Weights of a small mixture-of-experts language model, trained from scratch on English Wikipedia: 61.6M parameters, a shared expert of 128 neurons.
Below are experts of layer 4 (counted from 0) of a mixture-of-experts language model. Rows are named gate (a neuron's input weights, with its number), up (a neuron's input weights, with its number) and show model dimensions 0-127. Each number is 500 + 50 x the weight over its row's rms, rounded and kept within 0 to 999. Numbers have three digits each.
Before each expert's rows: a language model's description of what the expert responds to. This comes from a sample of Wikipedia text that the model never trained on.

# expert 24
Description: Table cell spaces and symbols
gate0:599466502515513503554551469483473466432463460487415515442539479493559498570603472542586501526530517521513559552477485597503423476512553559521520553573636477499489509461508478496478575377527582508474531561478471553534488549496494440458454469462395462537490398529563462465539435435496483552489557513475462502525506442497541512427588428478493470563466420617552522488531576493470524508543
up0:479502516455523505458553481509482533474545574486599439600490471524458476345422440498471414461536542520627489527512530366573499461532487469495495471471550478615538477592463492512536544471569469484479440515479560614411502496537523492523537439558487532494462450464518451465550450493411458592585435442518451442493455504538440496542483495550483573541488561457514513544464447567524517567514
gate1:456452474478538537469493554525486472452598537349423481509572475581451501530383464572506490525444522593505470497504476460390527517436461629544555505439487570466459524541507456432527499453457478577489445469609604550516502511459490443426515537417454552479505506499481519429503544486417506554520580523431497537545508559517524518498407551408458446565479497512499374559438505555457483450474
up1:465477501588441437486552496475458427485544526491549445547501493445453598521563463498529458484583432474528436516465549436586602494546497481458583528550539456538508482451518517529494554441521438509439510497485475580546491500570550442562497467485472518508474476400478452466512565588485474558444441549413531558431502457545537529501497554568530629528531519463481467439428437412593457448510
gate2:502527560499469487528458527557553479510546502499479447502562580418520459572542532501433491500458578518512498500461486441516432491505493409440471395529528486435513496464568469498473457409492516410551466585488558466454565479437563461508501586539503539451419491489569464476462526519508451445435410476551502482521561492485513471474528479435404502572428492495468476443498449549495554501553
up2:459571478517540546443449555504584549523406532484529583453534473504578478512544538383512418569503480403412450454616528591509569424591546494485487463542471517435493522491570481446482530433505427509536468591634449481507478527447509472487425477498492510466454571488556421502536449507425523474473519463558547515491485560462506544491436500479550459491459503525549383542517495675476492390519

# expert 53
Description: Spaces and brackets before numbers
gate0:518469485556497490509533553533434442463509481422468486526518545536474412439468533514469499563491531448538424546408525497475598498550560482487527523446497517507485540437497530456554524559445538452488526549533409516465544500500496487459553417482461491369540462470425486500449518505532578458505408568592470519438504490428439518579446486471472506485489534546398605544534523547419410554526
up0:524470468426520482510602550506445546456499472561529375594560433506488423526551559543345471508475518531514398473479570545464572570478504525590493543511588548500563518455492498630492484517566414520520488476544514458458548575483487454562511429405532482553507458513453548500434549533453350457421580547474466464468476424461476448465580516501499541467522545543474501492439598496525394436389
gate1:456507477518524529485556587572615542491527526477529517483457405489556447427424498505399496535488532418386510512423469456432505548488552413484551459454488472463509475457428609464568536508563505555554519448484455415535523500487442468409489466472385593472556416554424400513420600475472461556499402491446455504462480513522449545507485565601476469507529601475533518562457516482554424562513
up1:539507584498440470464448419569455524522522552441579424514513554468614455411532521535445493504490485545485532411517473466531494567435518575479459522615482506459532549533494467454489542527492404450543443489524511496596558538489469500481550495499599505533508461498525451583549635477521479476551509469502492462470457473544514558467394539545572555490404534491483512538429409496558449570492
gate2:444544600464535482498407561469553507525493547467572547486466508569471526473545419427550431452500583488528485574595551453376527542487464518506626496443400491446567484510434578524568537447530439532475472512473501530576508560593450479520476556555489534513588471456481395494394545494359411533485526501563555476556440519525469477488501473519466464540473504515454571476459567524485497463470
up2:430429545494413515473500498555524523507488484516444437551479451462566541497486555535432537468534426491603496527438459452542455574470567616479496507441547370511509488453528523491448464486490543546504540475457458523381498462479518519510577481350503483519450508577558528464554595528577524497495445464415493508419500478532569543430563491448571558444529454538442502429467418513620526505507

# expert 43
Description: y-type word endings
gate0:573524470436449431455449507411491481582478595545504522540524536494485551451528503546479540476469559510453510513588554534477481450524536465500527472439393531505510519502392504525515525498427539563490364551545557561556467476465564452479643638459567382558489591646517459451516467427554488455619484578536487512485454501514476426506603428537517490519530471542512471380470556475496558482539
up0:512459475605538450544503425466482609464542563502502511597537529586511574492524480499518433462506586508543569492507577506489496473483435528620555529471506497432481465469471432450483517473469560469379546594599441423506489540558468532513409357490431543549575493471570455536450527535552598506481521502561474493500487540475489472528508512545391483506543443592493441557679508486518441476580
gate1:437427447559522536484455495526460479492577518510485586545583525573462506501504556582530477503520459520484477560540462511444509506503509448583554437462454601623632531529535596527580541400538565599471521412558492505555471450530523576529556477413516401575479440565525482463501509444507517484592502471503475465384492463451428455400494578492475508458483504456447559462613496462509590497563
up1:525504591462441473543518566457489544571531492387513510427534518519484430669608433475622525522440458456425617469588582575584500513579328490434500563492481484467488570580515453482495500428502469466479535499511531434444537456554551474503543484551510511527494518488431579573525412557544479495490480408538472436490530545480469507482487423478454470475493515436475484471472551493506508475476
gate2:412453407563395458480463512521446513462480492531525601390429464524566432591462499584559444449513529495457449502583592516451464498418491467541514469537464563533467510393420446569410570429489485521537532442441416507522546403510526464492497484435549529449434402472469425606515538440504473533520479499496528441511478485555446509503352500495493472544553484510490487569544580384475424485468
up2:517388404529405482445511493552428556415459583454597571499445476526500519502458506423429482518423482457469526470521475484476540568463493573478462462467581421521572572551545511476548533494429460533485442554499531523423511606400517512496554509463484577575507507523498546509456620567525488567463426530479545479497497553437521534499528478552439493462420454480419475502477448465504452467505

# expert 16
Description: Table row starts, the
gate0:552497563555445529475538571402532497482500475457544479452539569430527548443475487420540609627475522486588532466482567512406510577505490523523492552559435536438503532533503405541592506516499422537578507537494509544441539415494469533359528443483418493507533510571511455442427494447568495567549560415458471533477480490526503418552583608572549565489548492505522510475492552503497466519467
up0:525420487586422516465459491508538549493533395484474536541446527495517450507615496481402506551557559505483456470483485485550513442498587465466547554441526597502580524582512463460423507502488504538545510488537386432433420500584515503477461492481499476433493450492545493498519544366505416453492499540531540493504589564447473514525456471519590559535525470548580456531480541628468467417464
gate1:476520530457488583501496595577503514449555547397433434447499528392583481522448459401446464547486565547433510485580424609465506493544435456414564462501517506446523534521468507502515523479449493425386519443464563466530530494520534551460500472505473475487492495416495439466590484491513618522565478468560488553486557462477600498457449533426501544460559407480409496453557503536467487437477
up1:428511516488521570507440451566567580490440473466514468532395507496500453527523482545477420444562498547479490435477430420532558481518436535453477452511433492487440552482560484614543471499434492556483572554528484538437540539475560425468555414437573467456455428516492433433555525502523472504499599530532541440465498535450473574535439532496451501657409493509525564572478538583429485455467
gate2:463543547388417564543440468446591518496566531541463395521461483507546436478415503569505492515449504488386486450521482471462459373545542440533450519475468492421499503490494442577542495551442576497515611446533579478550509518481533539467478507497453496451439459505509472484519494505566558558492406472523447436435514548536490513409493560505564560570457482450525531543480416500583503389582
up2:444476518482502483552467448447411505485528537559525646549502457503462608531471423492426535501514455504473520521551459509584572439472576479574430545513496528546463491388507459397528526571527557502460472559442564583450546506426528552409520466493531468503504461459444506457571463437416472485513596497462556471528438464498497517557501413425487502581459536490438545472421453565587562491412

# expert 26
Description: Common head nouns
gate0:554514430474536497492468491423439515490462480451489545475491503533418452528449595590421474500467530502609430534479579466621532437529493418450530490561522542454483493483453513444420529430550514582484535549501470482467567437488571480528419665539497453492386550464449455491483443508450487489596458565502544523579545541493519435461517483518497530481492477523516515439492574533511629435524
up0:554528491488473465538544527547453568538519509457478511606494510465446562522450461511447498472532489521613418495628405532477490495498451592529554522466562519464517428376468433486509461468512482560481574447457574485583514530590536491522544500421508447484461596473453467494519490438463412555607551466532576465543548461492479516579561511552508515433499454526471469493515556494532543531605
gate1:558430527569525595533561586517549504477507576485460487483603477503475453540525517462458461517506576433433524473590472429513471484511481471524521514538406554528481521509469540499562485496517531537485514487429497438489491520471527515541417566526457629524528487539483522550563514467435474421513520394495512534509517468438527535453502466573484573489555377502516391637556397462482540457574
up1:436492543562605496580503496441489584454500545464500530514521551451504474560500503399411492481622552435522528441442502509512521469487458496593482610570478547505411517496516587458551639412524503563499501487497473556425537503583494454559518530540462563489512570522398509506487544519419431471538491495626453496507564500535504452573447490566484515479524456517517589558496482497462491420483
gate2:420490528532416536457510425474456496484430478512480500526581505394621450552511589447517458554513600509520500448505443504464371392459605493434546495549563472549437494467443394514577524494535512538524449469481467516475439498503458477486488455436500524477551584526500517508486495567500534551549554457562588540444501482482439527544441459582568408548530489467504568567498499461588460458468
up2:437499465538511512428570465441548611471455504593571515394518585464505596477431561489468400437531496548431460469510599537453510511472524521530543462495494508597459559560543486458511455540541507383485487533484484499451447401488499486506526482484546586444413427541612608535519561543410603490465539574440508499524421544419614487504506526538477478542461480500519525468516567500481474574557

# expert 56
Description: Vowel-consonant word pieces
gate0:472494570493507537494559447552479497511569532484507469493558506372544487540453580584567519518443488546406473475570553490539537491539460462567527416488537414449439416605524541603539535477508477379408489494518451449472526478486488547499500554520479546365538573466451472469499494556511523500608544554517511513491498453431539438403552505568527490585520464472457465587536549553544439477475
up0:546431436561532487511480563411514510543537541643461421545436435549456422460450486517521462483511568451545495461502468465518498529503433475512465488451569417527575525490539351602425478484526482537468547480549551592544457483462526486435434495479519527518523531462540535394496538458499476558444519463518504498465471543456555423506486481530526508500510529408489485509502512452493419537444
gate1:610602501526482420551535566531591484524494544532470445487558509478530510569497495467530561475505485491488571551542601458487491416622428515521540485472466562500557504513431428508491471520499566573559501468523522506513494472481477395543463511423437510502511524480446523477547485498444609586617537570406515456456383489471431469456433622392509469519559562553510447544363489506433429498518
up1:570496402527465472567547536515463448509547498602444481429514529519504428569418565468496485393496602407446497483504485497468566527603433536554569507493516498511500518517553416438525476462510584493548521480505473517603514513459449486492457466444575472678483497522492582580521479459412594513535547592522451552487448579476462488438487529427411555560525518565545542458544451426502518497550
gate2:533535502493523473509389541635446494595469443562469470537553433454540581481378485526562430505474444475503479514488547564540474408440489603456454505485486416483567470477482531538481463389453472507527550475527454508500473505533511447475483511531465625462525502534442491517513551477484484520553536439498562472475608610485466478548493439458556452471466426492518524526531568549548436503533
up2:509523484512525542476545500498502548534411510480483596496488516391562600510438481555572556485468574458446538447559538512467509533497411484499478479488511465549538491404498535499451504519460628569539438480437425479495432472448437418509471528384500476482482516464522490457482607560468491543529579652499473420528522543404501531608511592482522410459558497531498448467433534500507588509457

# expert 18
Description: Place and foreign word starts
gate0:485485491528526489504534529504449480464511415520513605527434479534517504442487458460495593511462491533475509539477426484477506470549479476480540547474519469551506495528451462356387406498482554533549517476451513540422584530508522504590464484557538481505506555560496595539411595520518522455481464531499450545526505565542495446546443443530489549503435503465424490594522447517594489593577
up0:521472468485600567448541443558575303516498515415525565481532505471509492526492510596468522560509539560591419553505431465471631486445481471496432480514459523454442501495467534476459452436448491469483514527495438509492556534431520537510513468481468465451497556589442500476549405515497515573468452460498550480478527519502431512483466358467515568522474439546508536504523448421547496557545
gate1:532528546503513444533382494491517539515437484496534487526514474545587549494559561390485532507450493510538468508423582532464519389490431497474512406510488501451582551442509576462460406487484557477540495468507532454464522468597480471503510525442480495573485478501419505493421541592505504478488517561570508524547447408481507457441409474548509562590506493400425383465547479631508481407493
up1:585485556525448462557550544520422600559557491483407603465506442476519446522471459447523528408453501524497555458538485488598546513404423476601488543482489510526551471445532459486541566490450598510528484528501518565423558558452512574460551535453424487453523649540452563493507512454459528460501583497488548476480535513421532493480490413488501427543458503510427431496536594457539511464582
gate2:458619458459515514507499583412493476448554540512527514494563451599568489470456514537522539532466495562429548494474515479491529568486517436455570489423508531482480481581502531453512452509552510504546481526537412434538443539528441589437518432467493491550398559475424582578488513485499526561443587465457496503573431503486568527589507498399528550555560467522521547497521403489488414468598
up2:593638498495527515469459584465469556449427379463419482526582538517460513582573543503521455562457500521538492490538472507520541466535477516592542443533516536524566572466510457454538525435584481541462458531565506513457498446546506435481443499519541621543507540515428405425498364462526492557525505396446412432531490454465453534482563515543556516444485567460502471545535548533549539483474

# expert 19
Description: Name-internal word pieces
gate0:472461526538620439563485509533544429464552462526493499520503505515388522519465408545513499549585407491585451462494581586542459510580402580511463613555497588439537544549466497541581515477498528513482484498433506558464553519541604489550429530493559559425374553540565543510529464482551497445543429516507476472547435449534480607457555565492527421575486529470521570525468570477544542504452
up0:501475490634526520450497487414562438470511525414503470472486529567499456543407455455538433487472502558462536542442509518503489528518445526531535513470549573469469554426546479433573459452533450574476510577519428525583531461555463577454619560486466467536524457511361496497534571516477419562522512453495425498502515559418489487424482564469493438657548462463482473505544562450538475556546
gate1:547501487535462567446510547416602391408492504518413501550510451452455580501535480496446430554562424468575460558515565582492455492553503591530562459481487417451565503464544504522546584512490566476404462591511506562574549517448394542419476435490463457572544490446496439498549563477460563546469489436505462508490509387525515569431440495437495467422470529410468554436460539467467472488456
up1:552442531427572439558624538581477444385531471468465528530519400459454570514448516559514458584542512478429482444477491584545503483528569554573574553415507357480520568505566475567549567502498465557454484583461447575472551577525507417489491472487521545564609517621607432520505515490539532536488477545553490530474507489446452592478507524516457514422504508483331412475527449493500416540571
gate2:438495481537516585514557578452462422532479577535414566551576490518472542525406500559535468509500394595579497516413530410440471519569460501499545513471584534533455544501545539436468499487465552568440485390571544506492544548485487489508530502497515546485577491519443487520491513596512480549423522358637575427448428454465573531465533531518467464500433471576481536514568575493534463540524
up2:557558584429504489527496542514508513538507505501414556519486467502510537487518557520569560508507470463502568504547494545463533506572438479477566433420477456479523389511491510391432523422446571455565458434507444568562525449537435552462469403547438557526476541550574463475445509472495494499482545475519479531470521505456479548496452547503492511489476522466480589385553437503532514488494

# expert 57
Description: Nouns after determiners
gate0:490472527527506467478490467462569441507510414409443473470494455539593623557465583517434517502447526520455529546500530488424485541605483479490494501512517527467499472515490448472469461535413552433555507506482467457535553461488430477543517562566552477544460516486509474491481439508433443503608532552532630533638476595534458584497572513392476514568436541495418474504536524496488528576543
up0:482497514464434515416428538630424563483630502533560575443480531473465393546533466553442488480384520336527546417458555502426500474546457456604564544533471553553506488398562500584458405537563486500560466502421570607501519448549468375446476534521501513518488514480541500522496478438548439509543525548554536433449429507400540495480526419477507454485567522523534507438541486556542537444507
gate1:436512493429477584525437505518506551556451414448462538506452489502461457471587548491579490545511550558517482491534414420475545528485440525520445627494492460486554438580591520434432474514579578486500524476448563572441540519505558458465496392518442530549454478561444539479435465520465481487465464443466528430515556443429540616543439429522485450486431488535521481466520505524468469512492
up1:483561484580465477487457456499529545415481462530467510522572484527523496389500519517623431479611656513572565479527457459484555463471458497493514450505445441525496442502607454496488481462418506459498488543468459517529470426523542482474564434421455555478531405465470480517555424475452585550515475442509558497464580551510428518444556474460451466420516500522511435492498503589425465502450
gate2:506479533500509538425525554474542531500428439416526463482462500614481357444465475520399623473583524421471418509549394476465476471468561442465565502503441529432431519508462471463496531475379419443549493478459489479416424436523454501507477551486496491531451457551549447518511536497472485501509482515431498408484484599492493585441506562587514464475519474588553518422486526453500457575524
up2:502486418539508455549507456545537548514492560538470447527565497638508495494479471589555564568475423440443479531509484376504471432534497439556542386494517434502487430452533554492559515506613558547587516555569527585615502537441529535510549453465426534506423492539472383472579505485433503454625444549424506488485520439492504456515573449458510534444481444478481471517452493477551470500416

# expert 61
Description: Table cells and symbols
gate0:498525514484490541385506523529528426483514477458513633488489521460461481571504477448540514562566493503534471479549533516525455432382482452582481527505478520527456507460528525497493544493526601591471522462552424443520490472620517546547441570531487426505485521516549545472526562502518577438506565597541553557488454533481575440458404482580577567458568615492674454492388569403482517473595
up0:447552411405482528573486507590495453508466506533514453460505503411560447518510487438508655455524520482542500531521563539535488562444534529455532533494540522483577527486447513588425586527561565540549499410457447486506502483575521421515516431418534411508476503409434503519429542497491457592563479505494484500473460504582483558459480554526578497513433508447384497496405462423544525525501
gate1:483461536407476497491508529487416529479523466552517460556445589494591364560466562522530567563509528544512457517444471435560479480561553449480440579459508459430464459497450443548543415490524475453578450462537492505550490391524512557552545451414453479515483501546531489482408491512467510523527452468489530463660442532531503522485502492442500481512449548500531573557412483470528469478494
up1:546565564478449518492574487503532416474579608500449589443417420446524472636469471449535512449467495508480446551510508429584457504463489556398394484448497400498484497496434501495477472566462526458465485470574566611521409445548551458572530560529595566498465534480529545537479509424523431569526492472453471415436499568470494521489384454498525424489472527452511594528457493566485486481535
gate2:501452507529558424436402509513437530537563501530479427485466461550466477406401374525562531522478454535507486527519472486507490486453512488543495529562530511440585496495494629458556491496594504497548522433489583623542562445516458495496498493515510518510477503531577492541440486566565458517549499478525523458422493487475506399463360527582497531503581583498515495470535548419451517572504
up2:597514452416438477597515382546480509444415488498612455459500490508538474575544489515586490488504557465473490434454568611455578544481501535443496538527473528492593553508509402427508520588474600425503453472406607572479485480515557539515501533527435559483574557517518580550471464448479467488490454594594556481458512545499523551569458525472531515585547497547469503479471486541529569622530

# expert 12
Description: Person name beginnings
gate0:509592499500549540442487596507417498471485457514493523470457480302605511487504531429437492491554528445444473416476469587525530503539412496442493557469523517524510489523567482485460534492424459417457539510508480403538522528432574486464503483481542445473552518461557575521591505562399539475500464569488488435510427557478408479439502509481527439583548438483485531552515531641575482513479
up0:558555445441561467549554473509495473398465431564408501485537604444489536538518528483485485448433511465501422482529545472544546506472523587448585507448554516465493435458469445487496452534546520559584532390494523478454459541593414387520504543599537505509460473491488476429562407510533496517565467465497509515518475471528488497531403500463575446473552469451476532393514565520516469471444
gate1:513444494528480490461496458486485457500425648520501496531511461475514445473487565567457533525583557527544424465494498468508477562531447527545596505445523447497597445557498444529578523512402440535559501581552524605525495567456443559503558545521451465494515633488506527467568457530486438468439437470453526520552501468539376468535407486485558499482459532321478566441402549468406489498533
up1:482495546520555491466437462549446473481518520377535448479406579509495459512559508477448466462564435533537498418450466479430487548420476521424500390475548442519491500466457567539541501453459472473512431554478470576543481436525509513503514521529537548515480554533556525447459440528371454582517491489508548495583523580413609479517465454499521514503507439556415398523421485491475479530476
gate2:580580490550527488512495482507503509489564499423459520526381551562500550411419462460503645557544579454493528528541474480511535510468497519318479538580458538494496559468515613579478567448495492553535493496496504498447492516440464487540482452522471460442505550456604477566541541521532505539510479593515536530489398435430409536572518512458552558421530483510516568441517506474380468463495
up2:538502379479475415557489515547549471561483516465495400539419475503484535501429561463490458543514378568508507416519480464588480629556527478444552494495540541584500589552472374478441488445560567484444563544524555460550388605498480514470480574493445580500582436440501523441540503561527444469504529575494542579478450522542493439515553478489591578524413538500460420380505589437418523557522

# expert 2
Description: Word-internal t-syllables
gate0:572523470515580522554473486503481433393591448476595483584547519590439483445423532428473631456480420498522447570531440486582605516455536542439542448460500482544382484472493446520467529494528583517504459458542467515555542548511449494580554516475531491459477461533507530462548501548486456467567536499497470505471402547455548463519502603542471435544577453455533497533462494476527574464427
up0:486567481508447534430443441479527523468527427493563544534482498478485455532575560464543456435481478532460501433529579524393538505518509574487597495499487518498466520548611551444534484452455614441579541553390423458486464460511437573450508412457595567538525468479490531534493567421508478500470463534539501439475477485460551468578351501431487446511529535580540457465565533497502521526593
gate1:599507464471526479491414537523475523539462405585475517513561443533575396436617480505451429469495463502475474532548434489595549455521431491464516521493467430454535487536490530511540477418547477503514539589524483457551465448522477542536462468519513465492602496605510448448471539480370594413509388498424523543522442517453427593592476545551535536566490484518494464503526547464609481509458
up1:531512519539496500463539517522568518376483561528578540515451452538517419470576450506612511556479469441485570506530470499557462413459502492630487540429543426560492506488515527541563452525482547517497540485482464500449450476480459428559461550508550473444511477519490423530492576413473542557385563524502468411518438447468556545376497503476358491516460445555443543527443533445518478510493
gate2:568524540553437492491421527550537485536478538642517497469527465585559446478505523409540547521477504571478495525606408565579506457419547549498556554554546502495560437396535580514516535461461516536536488573474524518517551548544506518520459435434499511470620449506377522536506562444503606379486484583455407499483435528519571489491515428516471441465444517520474491474487588527583550475578
up2:441428463455503497571482461481506575499454584507498460524455636480488422496487432567498459503495497540484517533473579472485555448574483579494502535494470511459514372510542490483484443573583431534397592493526496519614521583550447468492427501521441472539458492484457414491453581459506514493598548486513478516522511511531487479577498425440568532484520493502505526491441477447440551488514

# expert 25
Description: Abstract nouns, closing quotes
gate0:496574528515511525499536482602557468487480521522533541623496579476493590544539508502499439538496502568491504564459546469497538543529497493465458491397608501596487453539533400602498460549411414402434538454544471535437584503475560591520481521547498416498522365531506591582595563535389398496447545563492506480540541530472551463461496465486542504551541411491472506413433554477519408467473
up0:500607488534564425542496524542497548492494540450470496506511517473559470517542459487625628459518460509504496374504546469430505551610398446489470523441540600573559536433530394469491472489457583633571453460487523513513419447501525539418514512484461473464546574456499597492462368420633507558544554631438591475491550554551505465580525525533542480559527471452443428500551495501420485492512
gate1:484458412508472521504616485449443526530506551446431522526519517484514475510455518433530522565506412434540505508479514486471475514472518457644459536492510561462482505427489518486479410526515450421531441524452416604484494572501508467533420541455467478513441536475491476473484584580529433403556429496502542380471429540518450515555467499468452415598497584448536508516591347550397511580463
up1:485397443478533481534580497429476575549488535454473498541573480560519533521578565463463486515525513573534479409495602559450559526551485496480425509580524437494451440546521480509490422582489543534427540482489504546408540500462502466504532490508524543463426437574533472382496513514590461539431561516541559476389569457529598474451494479507508569540487466492621415419511471482502509441379
gate2:534418570554518469581512448546502519496470542498529499507458515496594561518581485500557465418542562515512466568494455486445649493473532464484505483523498448514520489450480527590608500465421533523478448593509470532434527434571505496498600427483473553453584428542619470528461478511508519517568522418535512537589513454400426409474487546521506559507590577414524535537515514524446473556421
up2:506514425585527546563518475477529480487511499568573511517373409385548416450602413578528554459521437578498475554543542473577494500541563519505504498528560523545501525542472558455470456460534468500439490618479474517531483469443447469542424519558466509505573487517487527540600484475497548556506517501430400440422556517463476475493537494536619533433481428455452580496467488501499396452581

# expert 32
Description: Surname starts
gate0:439470454470439443443559592545572527474461454512489497454446484641577521488482569501492584542476548491521507537475357550528518506550480615552543408482480567543561495515499482526424465572433480557536421545442506513509491547549430496473614483458423482556529435448492535448498506530416462556579464523603577459486518514471502571500492517492555412497602459503416456495448536580542442534514
up0:522405506501472527373535485494484559517500481580548537549427494523486572483572474429469544475506402532528589457485457596487491512528536511428432450544462500396466452564484576486472549592520538535485506551592485450519539502556434517373533566458469472428419503463551508535580401554599555521484539426578451539608560444539501455612544446582551482457511469566482530541521456523503446556436
gate1:549529558504486397419469504548511385540447562499464426574573417548461486552379480526530476472590571506514473476502455441504509515562630446463489427569530546476444591479458518569403503523561465508521545512448560533524505521422481427486541519544503447532469438553544461498464488522586510492621497512523415513543442580569512464407520530506579462539422462527470401473554562482575567458468
up1:467471577461566486531412514518491470418581487482455479502466481512557401500546520486413498479518505537449520507468592526447535517615518540526483600491513529442554433360470514432505437503512516550488476396524485523494467538463468689553490513483453570400586518520522498475473534541528425481510625523496547526517489456499483623459435443541430439396517448458531464501469516499505450493562
gate2:520525491422506578550455542549487513542508510517489547518499553472556537508539517543469515573354428484506508563460481391534487450483566508434516485539546542465483472446469527449424463577424471451540542482577449513530401516515534501520441511479530479423494422504566552523462493488406508412539466512442539464519525527442570489434419564415556590555592436446418588557520465441472425496485
up2:483468467465427531380440442521474555464493506465499476476450500488614518500437556573483517558444450475476547414483493518476537503461545522561419489437596485590453558577503434490555500386448466518533426515531479526548476452558433546478459609567420614409511517509478465419487509442454451537517524467517468476504517437521449491533573428499544441473482517435498460515485509499523559491442